config.toml
normalize_top_k = false
norm = "rmsnorm"
norm_eps = 1e-06
lr = 0.00275
batch_tokens = [32768, 65536, 131072]
Below are experts of layer 6 (counted from 0) of a mixture-of-experts language model. Rows are named router (the router's row for the expert), gate (a neuron's input weights, with its number), up (a neuron's input weights, with its number), down (a neuron's output weights, with its number) and show model dimensions 0-95. Each number is 128 + 24 x the weight over its row's rms, rounded and kept within 0 to 255. Numbers have three digits each.
Before each expert's rows: a language model's description of what the expert responds to; "raises" lists some tokens whose logits its average output raises strongly, later layers aside. This comes from a sample of Wikipedia text that the model never trained on.

# expert 18
Description: Word-initial prefix pieces. First pieces of longer words, mostly Latin prefixes such as re, imp, con, comp, trans (impassable, repossessed), plus the adverb also.
raises: "ar", "in", "et", "art", "at", "er"
router:152088150113135146109116148110137115138159135141087124130085133138131107160120088148106157151154155165136141114088088115126125158088139121096136134099106159112163125156113177123129151161109104149136138165127119083142126086111167175135123146142173159142117089105109117112157119096096133102
gate0:150115142153171098096121155131148115124134148109117112114126175130135119141097079081154092111109132112143110130110134145148112122118135099154094169150117095133182115090170128173109085117087152162108120143125160113157121137151151105141109139122109086106158129157101148147133177144111136136
up0:157122115132141156125172137148142124136137109103140114134090142112128125157173132127150129117116121125105128125141129163121166131105112175166148090107127123111112117084124128146086152070146158131115126126156138146110116123108128089112125184053162108141154138085123134090180101113113141158
down0:127166121139126157126134120085145099112124148111116129142087097152096146103110127154136123183095092097111124096142117131121141126094156147154140128150115123140119145082165146150096150132089192137097125108184077151104104118127144129136142133151154114101120164131117160114104120169162130119

# expert 21
Description: Leading digit of years. The digit 2 (sometimes 1 or 0) starting a four-digit year like 2011 or 2021, especially in tables, date lists and year ranges.
raises: "019", "015", "016", "020", "023", "024"
router:155135134100099110100160091111137136125159090121141159129137136106082145139153130107110138144110112135087128137117107117121098101094146124154121082113153163157113167105179141125111101108091101134124178110144132097161141160094113157100110138108170098157115103142084133116142140118172136106
gate0:150148159109123116126141133117120133153138092138125132116143094115118120105119146138066122134165143141098091087117186110130125139127116130154127113130187109117088143144118086170093119114117169108147146111120107148120106161129132147135170116160092126183135105096143137113130083150121187138
up0:103113093141152131110094119143146085079104163131134125145108113133164129143143109125180101111117097149168183144146090135116099095133120122102127133132109132131168114123134138098157111163156097149092131153116141144131111087143114137138078172159165111085106174138106139143145135117138107140
down0:101100138120143241123085107115091105132110117171068114139140132156135094131160132138114129128131134120143126149159112099113134116126128153089140152148110107115145053140107120145142149105149158140101113142117139117101140103128140137129130114134105162151126139130128134142123114174112159137

# expert 31
Description: Lowercase word onsets. First pieces of split words after a space or line start, such as lif in lifetime, viol in viola, Gl in Glossop.
raises: " (", " ", " t"
router:142133121124151209148159106091138145086098098120109088123116117155105098137114104138132136103144148160123114110112107106158160168137155159105146091139118129121108124147124108130100161147114140162140169093159178121063136124104149106139153128134108122121144128153122136140133130138156090090
gate0:104163139093077131103130110124129096156121163104107139140157101078157095094162146109141160120190126081128137159134156144122114146109113149141117121074129137125107132104154148113083143128139136104102131144147146137133141083131132139121122108151142122083159126142119170154083151162124112149
up0:144143167093095155125131110115113130173088121107113164149133085064181094116149154147134156116147141106154104126131116125110155155123088125134143177099146132133104143137119138137075140119111125106143144106131158124107114050109124120165126125133117108129173118141114147147126155152153121137
down0:096166149124126106127092126095118128198123102114120079098123112140109087134106127093144144134147132100128122159139150147100160123112102156133095116161153197134103126111153155137112138118105130134112128155149140137149181138131173131115119144106122147115181114109117109142101169119083117108

# expert 26
Description: Prepositions before dates. Prepositions and connectors before a year or time phrase, such as in 1925, for seven months, after the, and paragraph breaks.
raises: "m", "g", "l", "ant"
router:158093091125140106107126147113106065104140137116086145124148119143177181103150138101131116184175150105128138168159141121133149107120160099105124123118121127127134127136080149154105131125106148084131088154126137148105090095121111163123168143109146132140115148138150100143138107159105149117
gate0:129112144132188151136128143169156133115118154126131116099144159141133138109110104131111153099140078150082154132137130127124112098131169125116120133115188062131118140109125097121163118127117147189101113084137162133103101128139115135145136084116131104094117108136172091122149114085107130134
up0:131148121139095138116147126125143135143130137116153134134110122135125143136149159099113115146093120100188143073125184173085110134125134103106153112124149157092088173080158137105113082127113110087143108145119132143143158154123120102106120143139164097129155133142098131077152095163152115129
down0:122134099103123164122165098092183162137127172099119141074107126122097136138128139150128121138127135102090148087112137155149153144156092094160135080138164098149074115127091130117141112106126146148131119144153125097133113147154120140135129119097145107116159172108137115149149112159121104177

# expert 7
Description: Capitalized name onsets. First pieces of capitalized names and words in lists and tables, such as J, G, Ram, Em, plus amb in ambassador and ambulance.
raises: "it", "ab", "as", "p", "ot", "am"
router:103164171144094125110095155095097132127127163124104091117129158130146077119083090106114149122160111104134128125131125162129106149134095144105173172137130166087114113128129104091144141143110156113162116147139174110137156112134164125134127122104145178138155110107143154105131133101145079133
gate0:184134123113128108103109091133139102121155087143139126152159166153119142088129119130127139139122160109131100124122191158084113122123130104100148158141092121118153125113102146113161129114147133126057148132092096138134163165106136141107118179132128098128114167154117086147143140149094125109
up0:179151147118124135107107149148131155108141109176140137100149119113095095134091123155149146158107144107128103141149112155090129163054113078115144137137115126117107118129119135144116144152106104118105107111097102089166171164103123109140132076114155126120134133139143148136143168145155130177
down0:108074116108114107147094117121150148145095144147113183102138154121140153148150164135119136144102143120095117132099175122090148101145130116118104142116124115149087168128127150111095147139132154123105111097076134135122131167128114152130109126126086112142150171127171141102117079168126173161

# expert 62
Description: Accented letters. Accented or diacritic letters inside foreign names and words, such as é, ö, ü, ă, Î in Île-de-France and Vlădescu.
raises: "my", "min", "ma"
router:126175158099145096096104138092135127152158097169169145122096147164092130150095150154138131148123092110173117165114101134174090108118110129119139160119089132118118129135120124120134154138158123158145136138148100114103144155133141146157094137150098098143081093106086135131108163126141093130
gate0:111129082139129130228121100105137136136152157101129137129124101090141137108113086072117110146116119150110116158130165096111127142142117146112145154129173104160169176122148121116130121090147125096087144115092117108156161125143138155107134127133105098151155134135153140138119136114138100124
up0:097164126150185128103123144124146125172123102125136099135081136136086125151132138102141130145153102158137132171151095098121110113107139130147154151083141119087130095157131132141133117158121109135121090126163073103106126174093121129201154144115139136125114106145120119166119141104162118132
down0:151195080139084117122105168077141092152158117142135125114161120083140073120148149113118132143145143153120171112111124165130097112131107100130138154158156101131108106118102139122114133164132127138120149130077102127118130161163142126129125144120120142123117173123109178139092117108156100119

# expert 0
Description: Digits in numeric tables. Digits and number pieces inside statistics tables, census percentages and dates, such as 96.0, 28.6, 446, often after pipes.
raises: ".", "\" |", "\"", " |"
router:145129139106120097153146144148125111099117131116171130153157134134104158160147152093093158151131098166116085133095138102123100136166133114093165094142100096148164137107166117096113123088118105139176104123130125092172127158139166161100116081092139154116113122142132129115101153113112127116
gate0:128150127133132096113107133139165088129187134117147159074127140112159143132127098168106111103166128141151113120160168124159146154131179150144125115077135144120091128105105145081124134129163132054119164143099112128101145136097129150131116166121128123128167138103124148097119123130143105124
up0:113130144123122107118136123162161096129176126121130125098129153128163133126123117173093114138171115134126107132113171099166155153146200142153111119086144203135128141107109130086113150156134123057112147139130121135105144139099126150142105150141137149109171133102107138097118125121122112125
down0:132130149091087113113130097136161127129133112144096132102130177120112123106130084187095144143143125091130114127105145103109117100139117081124122136111121136174127158116125173144132092115140142117144118174156112125143103168089164124099120142154150157159113132129092166147148134140101088180

# expert 34
Description: Mid-word fragments, hon-. Middle or opening pieces of longer words, above all hon in honour or honor, plus uct in reluctantly, ortun, igr, orm.
raises: "s", "ours", "our", "ors", "s,", "ards"
router:113125153090071152131139146128141141151118148134132112150148129096124109110099124135152119114143160122162131143087205139076113085127135083070148136103149133087138110120144137145140082121129141108109176118115137141118150167163130118103148144127091167133122144150143166115154133102130128131
gate0:147101139121100179097103149112143118122117124123098170096165109110168102097134131154114127137156162136114155127127113074118193103138103131154128072131148131112177102103124111125140118128111141144179153131153164118171121131145128110134167121147127133104099099133119116123116087159106107106
up0:135129163136100128107110134104127109113130153158101136156143123101119108090155117157157154126104159097115140149168114103142154138133095155152129094133149111114166130163127114135162092089081143102154137137178149135129130138156124121105165144123130148105122083112132132122066125158136101057
down0:102117125106113084171145077133118135151143128078123112097144104086170083112142122189098138106121161113128137122115148151168119152131100157142098143142139101132138137146097162124138183112135087112168133147148147113136162150151125123151140152116088089144117108109102122116157128110154115125

# expert 45
Description: Number words and counts. Counting words and quantities like two, three, six, million, several, years, plus word middles such as anal(ysis), anom(aly), Rec(ording).
raises: ".", " s", " years"
router:130127137087140121151146180151147137125152106134119131138154105128114117149141098111110103079156082123140079147105105127105112084121122151099119110111109162158122129151099125109154117105100074126158106090167128158141138145163158126113152162179097133135156112162150156094131147135109142153
gate0:175125066124151095155110127119108088138138137117099114069152089106111149120118122138130123097135126154153157108141144114124113131143144152109113115132093122125154141126119137113131094159167139121090150124068105122123153158086147110128137091125108170146129123105137128155098130159188142177
up0:149133102127183085150108131139097086151126134132123124109141121119094126135105104119126126123144106174161157108120152129114092147120119112089112129141087129119119156120122136092158103137141143123106150121076106148142177151092152142116122089149100140136151102101141143132101172125200115177
down0:151081140103131066132144139128177139133154149150108170143119148125124143090152102136137103136173122115161147122122118102120094113124114143089181144114149101171141116109125138140135105141112073138124108135143134143163124142095140099092132108123107107161144109106088123140163105155187105119

# expert 61
Description: Proper name openings. First pieces of proper names and foreign words, such as Col in Colin and Cologne, K, Y, Che in Cherokee, Al-.
raises: "es", "ol", "an", "ok", "it", "on"
router:096161148089149173142141095109132157127096075155122129118122142147085126167095104132153126127151094139104117100124117117178085143170101139121138123132130149086133125121102128124087117166139123153148172104178155114113161127138105114148126118160103115123096099112092143144141142115171120124
gate0:161136089138099114132144112120120119124149143097147114095099153100164152050130095166131126145155162097122170117134105083160129163099131163131158141097131143154145112105139128104099169099098124139109121142147130158111141163137122100143156140118089161143138143103166120126110103117163110113
up0:126111141141158145071117136127142141122133128124102122136183128162127101174124180079140143139092126107150067149104153164099117088123148110136088133094149141124123131136116135122165118113139106109136141146095114116120099114103128153124077129153184099097092138150110135117138159156111152132
down0:122099153077137144116118121170118133093125156159121127125120113173139116166130154069114131169120160127100072139107157138080128104116116112133108114119107126153126153152120115103113125128165106137156121124146117115128116101089087155145112138091139134134134177145109125138115149175140151195

# expert 58
Description: Topical word stems. Word-start stems of subject nouns, such as med in media or medicine, organ, econom, gen, fem, and words like music, Indian, Roman.
raises: "ist", "ic", "is", "ist.", "ised", "."
router:117159166158137156117136112151157144156104150146122117152119132084174121183079119099147115108099161123101121098127088112119123136149123118130115155152152093102136130143108127141113103119130139151146165093116110117114118146143096098173079168176111128115144123138121132086082167122146113149
gate0:140105121124160108132098130122117129110127129157116144103128115124151111062131126124177138144139097115175157122136130139116113125082163105131100120108130165143155132130110146121099166142111144119136131133133150137103079137155095127096140104054129172123124172122171095148148093183134144104
up0:116168124118124148113122130088111088133126146105155089123119123149117134129114130114132103168090120151145085137175167125171092158097142176131142132143101138118116124094160113141176147135092122072168126130140075147128129119131118101116124125129110070151173120143137121106138146126144132174
down0:148125141133124123127120135171099140215157154129145122159127111135136133129116165191148105136132129103109124131111122090127122140117109099149120132123140171119127148122122131104122126134133118117043067116130127090114143132125121080151125159138091155101095129126128136145123167079150137149

# expert 33
Description: Table and infobox labels. Table pipes, commas inside figures, and label words in infoboxes and tables, such as Review scores, Points, Issue, Position.
raises: "\" and", "\",", "\")", "\".", "\"", ",\""
router:130162120105174092120116111099165171126101126135112165152151166098107110094121127126126137139122142097101121179093067154113119104106136094145151152118099150174117115143163154115150121161148117150128126146136163121161176132090123144092161120132119102146133139095114107091111124108126116114
gate0:150169133105117124133119105102143136101098175122160128122101118095124087127146186113119115123140150124102177133123110139115096142166139159094149125143162135121127125170152104159136050135109134120094182170132125158121126104162140147109123154138125118108108157118111149150080121129142140112
up0:138090115123108139111166102133072157145183075114124099130095097112138150166109089135144151068128138150156098119153132147158176158096115113126137109158105120097111099129134157119090127123148155113107120085109167087116114149141148116148130119131147149125128120160134130121159156132128137147
down0:089129166138090181128128147086191136139119107122097112050098106121127120159107145137147122086116129149107143138118107183116137137098148114123113144117109142156146103108157162146127169157153135115111141136111192102120144158153122132116112137094088120146119123128114103140143136114123131123

# expert 28
Description: Word-initial fragments. First fragment of a lowercase word split into pieces, such as cop(yright), mod(ulating), opt(imal), pict(ures), p(osts), with an ending still to come.
raises: "es", "ing", " ", "ed", "is", "er"
router:101091177141174143127114098090123129129084104151103124148083135110106158133115136116178147127097163154136105103158112095148139132082118158152117140095127152099104132134090116148154147169120129142151097123117143148153109130113155122163116092153109111162149118086106150126122122176130101137
gate0:113124138098129147118106111156133086120109138113137153113126147170142125128129156103142075159147062137109107138155103092145104079131138107091122155100137107140172101091126182105162112088110152137106118124120133124161118180152161095165159137124127122112126126136132139148101097126139128095
up0:132143106144114123078130143124119164101182118159133112148110118111101168096109096153107152075108165137144130126160156134122109166138140147141155160118117089110091157103151108153072113151155130086098112120144135108099154133153103135124082119164139128135168136133159139122157120153122120156
down0:135117069177189130112126140164121124124111096138104137120082171138122105118109128145083145138160141142141168157122138138115141106147152135098151142135116120150145111129147100109072116153126117105158146138166084090133086074140087129128093109134137115128139150139132092134146124154148150142

# expert 3
Description: Word-initial fragments, copular openers. Opening pieces of longer words such as val(our), N(ickname), M(anhattan), plus sentence openers like It is, It was, is a.
raises: "-", "ing", "am", "er"
router:106166166140108122124111114134124107154108130141120130135169147172164103142083117137153134124088118090112179082124137101148117106144113106093084148134102139111129132133105100089124143121109135119176155116155147161123124138121139093149175154153147099141162104131096140145105155091143127178
gate0:156125140125133107086114136128129097112165111179130104145141113128142126137133112127158085130118132158106138117129130102143109079159131171111149138136181128146144154104172085120111093129121122129154155163109140127111150107205135157106129139148108126105138146119140142094104086102148117065
up0:100164152118116128156116164129141131146111136115153086109118116084143153149147122169103144122093098156112146135177168121137110110141115088147098098116129130148093105116167096126118163135086116160149153137133117117116138100158087086139137154125124129131138127120149183094142112083143076110
down0:102109133118133184146143119094134158161153143183116087136123143094133123135118107126126126151095134154135161061118144122117115113161123137132103107110112098151117112140129124143129132188100120117137136135119120101075145067151119100141110143136138121184164109135165121131131151082165114137

# expert 63
Description: Prefix pieces of verbs. Opening syllables of words, especially enc in encircled, encountered, encompasses, and ex, dec, al, often right after a space, quote or line break.
raises: "our", "amp", "ry", "od", "or", "m"
router:087136137076148118105091077094170119121121121107176127158106147140116116125117107151107127102130100129094112130174160127124104132139142140108110129106107151122137163145127143145118133153139096123116124129138132150113177095114180116130148144132190129130131073133149182110165113104149146096
gate0:159138124158118146123169129141124178156119124151096102117123113119164149130103114090133163156124152103126134117136089146128137114101186128113117138135132149134097130101083104123151089168110126156118150094123137120136141100113089099106144123109092143091125172168138080080134175129142123159
up0:098110101160112115170123114133131108125151174142095140140156123114116112144131140140116143071155164194112152166138135134129127127170073172166124123118112099119133127102144133092104117108146149137103153159107134120101143150172137138143145105132117109128106105101104149163103091122105075137
down0:118119106128109122111137141106163147114169158166146144118187112086124146157152122101119134162109144129100156104095142088140159129170082159142136124105123098119102128156072087116161075138107105114125131111103136180113115115117116136117144132146133134109149142137124149189091117123148140133

# expert 59
Description: Split word beginnings. First piece of a common word split into fragments, such as sched(ule), immedi(ate), mus(cle), vis(itor), rock(et).
raises: ".", "in", ",", "ic", "am", "id"
router:122159122166142179126163117114112149112087117087075091108161138151126093095151111099124142146120134153087146113157147151146173148161147147137100110125143137132142124111122086138096104163114161152130137088122142125082120100128112096145132115135128146090145163148112127144093122143173100140
gate0:131114106105094106175110116121116088107129144137155141106123141085135097115146173143140108109158123144141135118113140134111113140129106116131124158142150145147135109140153164117183129129114096115066061213115115121133115115144127117146161138132134131130084143110118125124140063122095127132
up0:137099119153144128121145109133145092090087133068126095145096164111117131145149128112113106137119112126091125122131145116122081115140102114165149181104188106152202131137136125109104165096121152111121130194135082125146150136121132138145125132153137135113141158109114121125136093140144119105
down0:132108110106102092149147099092148137168162179130161160162097175098120091147105151144117151129139143153102140131124121119115118160120119121109112157092169105141081099138155099115113181150102115131134123138091178091091114117135117133129139125139130119086158162135161131127105105148129116125

# expert 27
Description: Sentence and section ends. Sentence-final periods, closing quotes, heading markers like == and ===, and the line breaks ending paragraphs before new sections.
raises: "\n\n", " It was", " It is", " There", " On ", " In "
router:134089117135141098167099160126118098103132141166147156157099118131090148100129112142129153119116162156170107102140148102091104106155096106130140134120114094148086121119159128102114163115139116117162157131112144100125145121119155161171156133089174145084116104154152129138082137158125162117
gate0:131104167127144132124101153123103101115173067125157121136119114109122111133177121127158144131094093135148142129114129188097153158140106114131148118142098155135130156095131127113123147098156150179174098124087145042103134137104100120145132112117127140105121131113140098116115141129143116156
up0:119127123101109124115123118127081112135105175092121172129116115147107128128161146099154147125196132090133118202169119139126085099127166143117078148099135121135119108176124112111157119127134114137135128133161124115114132095147121124148136154160144097133109149154154167164124121122127118077
down0:157185141129142205130145130126135108142128116149086112102131124159176142147088121130106141112126122125160142111137105114098149124135160111088114137160156113117111095118134124169088097143091131125106099133147133122100118117157103122119168106135141136182087102133125123071142171132134140109

# expert 43
Description: Word-initial stems. First pieces of longer words and names, such as cre in creative, neg in negotiations, St, Br, Car, Mont.
raises: "m", "am", "ap", "ast"
router:102137161154125177122134087114117115166112127135159108125109131118105101160088131151082108090163114135116150095107115148139161157154134129129148137099135158091121133135122159167117139146101120154164157101175141163082124103146126135147098132130154167134129135081087137095143124098132092116
gate0:126094138093120140120145151153130168120120124148103129161118123197112110088124105160114127164141108103086063163177152104118139101109145181118094106125170109134124116162134120110111114147091144134100150130115137117149126145138127086107134117152115126134149126188158124120141156150115131108
up0:134155119152125136106123127127114107149121134121120163106170093101108144108104135183142124102143188111189192097136131129125125137108104138126152123142059166119112125102143135130108114117156117156111124100130128120124138144086144109062098106124109130116127135134133113158119168168142112162
down0:105143097103126134148118109126142123115178118151134117110101146112174163141130157161150132111127130140125195124117149119094120145125118118144136089145090131103126116173130121117194121104156089112117106095133113120137129104125148114128138097085155095160170106164138108151122178130105123077

# expert 15
Description: Year digits, non-Latin bytes. Middle digits of nineteenth-century years like 1874 and 1878, byte pieces of Cyrillic, Thai and Chinese text, and nouns film, book, release.
raises: ".", ",", "s", " "
router:160139139116111124112127104094136152135160104160161115116081132095103153151113132154115149081106148148129093127103107092091129128092109113148112092134120135148101114185121143120074132125123130120152104151123136116170172154121160143165132079172147099121104103144132136129133137155089167126
gate0:138139138102163120163147144110125094141071111138136126085156129134098121100115141147145130072118133144146164122138113117149187136134142086117151107165143121147110132107097146141157173134102110110113109145166133090093100166139110092165138090105111159141176124138116108144105128155147150113
up0:143143127088142104158116139091141116116119104124177132147163114119098145142119134141096135091093124135161116136122093103143092156135096100095153079155116148160119093146154150123131148156111120084096123159150129095132085154144128099138111133159112136121171125137143112120141167174126177090
down0:066113145164117084105141155111155130112110136140177118123148156124127150120124113132114160103102122130097132155143129150149090138128124106132095131110178103151114083138123119095165126112147153156124102155116155119134167141130136103127121183155099166105107141070115108167120128159106137093

# expert 22
Description: Organization and group nouns. Nouns for teams, clubs, schools, albums, shows, districts after "the", as in the team, the album; also "regular" before season.
raises: ".", " and", ","
router:118117130110139106151112164171144133114165083131126139123107154113118075173147118146083152114139095156124140162103126108101142158141102143160143112117160069174113120149134099080154125112153120159153138143147169105135122100147119137146132151154095133133096129180096132129134127149126117091
gate0:132118132154150114147105142151143149124128123111127141135125116160151123126105076083139139081134104150112116156115098139203124159145118143110126107048091131138136158132108114115157184134112125155158114168137093163148142122125084149121119139136146098169116148151117111112121107131120101157
up0:131155130096126144066109074114145128110145111125125132113125140136149111131109128117158126169135141141111146119139126132124128114081182094158117132116158158121163099115139151146128128147103133130111152141150145074088178108154140165095164116128094110075120178098115090115138091118125145128
down0:124156118140118137177123103073114100100160164112089130167135126163100174115158157146162104171104154115128123150126155124107128120134143137123122138108151139111096121089147120129121109083109093133125128145149136118173159085134142124148130106110072118098138179080137130131124115165126140115

# expert 14
Description: Name-initial fragments. Opening pieces of proper names and some ordinary words, split off before the ending, such as Ann-ett, Conn-elly, Fran-chi, tourn-aments.
raises: "an", "i", "g", "k", "al", "at"
router:110157160129106155136132134124136163149106130125089102118111134116106121127092093159118106098093137166107101106142132111121101137171102162134141185097151123072143115133156159125147108169124154137134166098176156120143165151151111114123128123137111130146141096102110148122103146103174078128
gate0:115105112126151099133087136120133147151137136113153167124113136093119123132098109163082173147134158131134145152120118113135078106113187135149135129154140136158152104117101131122148121168111099105101104129140111161115135109183115127094079121079159100153112132097072107153129147137135144159
up0:113115123112089148095158102146164116123174156149138095154117137118129102139146155128121132168155141156108117138134110142124120093091109104175118161083133171175166131152144117145167118145113096145097104145138120125099154108119103131095108145144102119103100132097056138125098145148123131143
down0:140147179125113135146155144117143153125116139122130096089137113091089166092101134171138124138116119110112152114120188112121116119122160113154133125138115117110128118096123136162087112113179142080136153125122095148164103094139107143101099109130146115155172128107145127160157112126105096196

# expert 49
Description: Short word beginnings. Word-initial pieces and short words in running prose, such as mat in mature and matters, very, may, Sh, un, de.
raises: "ct", "ter", "is", "ters", "ley"
router:093131164133139123118136115105124125144116116123126100164173144111106112164091085142159135101123131093109113086149114097121134099123137108120139094093116144108106136127143093118171148145121122129138118167164146101147079154114166129134154141167164160120135127084097124107148164135178114179
gate0:124150165126114086150126109172096092127074108143142150102145122116125114140144113146076099119116129100104160134097137111112181144144177159118156091149087156148137123156103120104120137115092131166169129155131124125151121148147092151130165125117166093115134147157121100107148111104128161126
up0:136106081132117176073103163090137138113166127098119127164140122167139136117128151109132144144166133135142132137163089156123106087122080120188097134115159103115132105112129153146141116179139129117108136097138132156079113078141160116158125105141140142130129139090140144135112118144130097105
down0:137125113104125175105097147111114144118142150097141122117095135137128120108111145099150138176140134170143113116124148128128168130121128165126173164136164115129108113090104110158093128149160124079121142079121135121126133127094172115154130065133114127151093140110163153116113121191086132106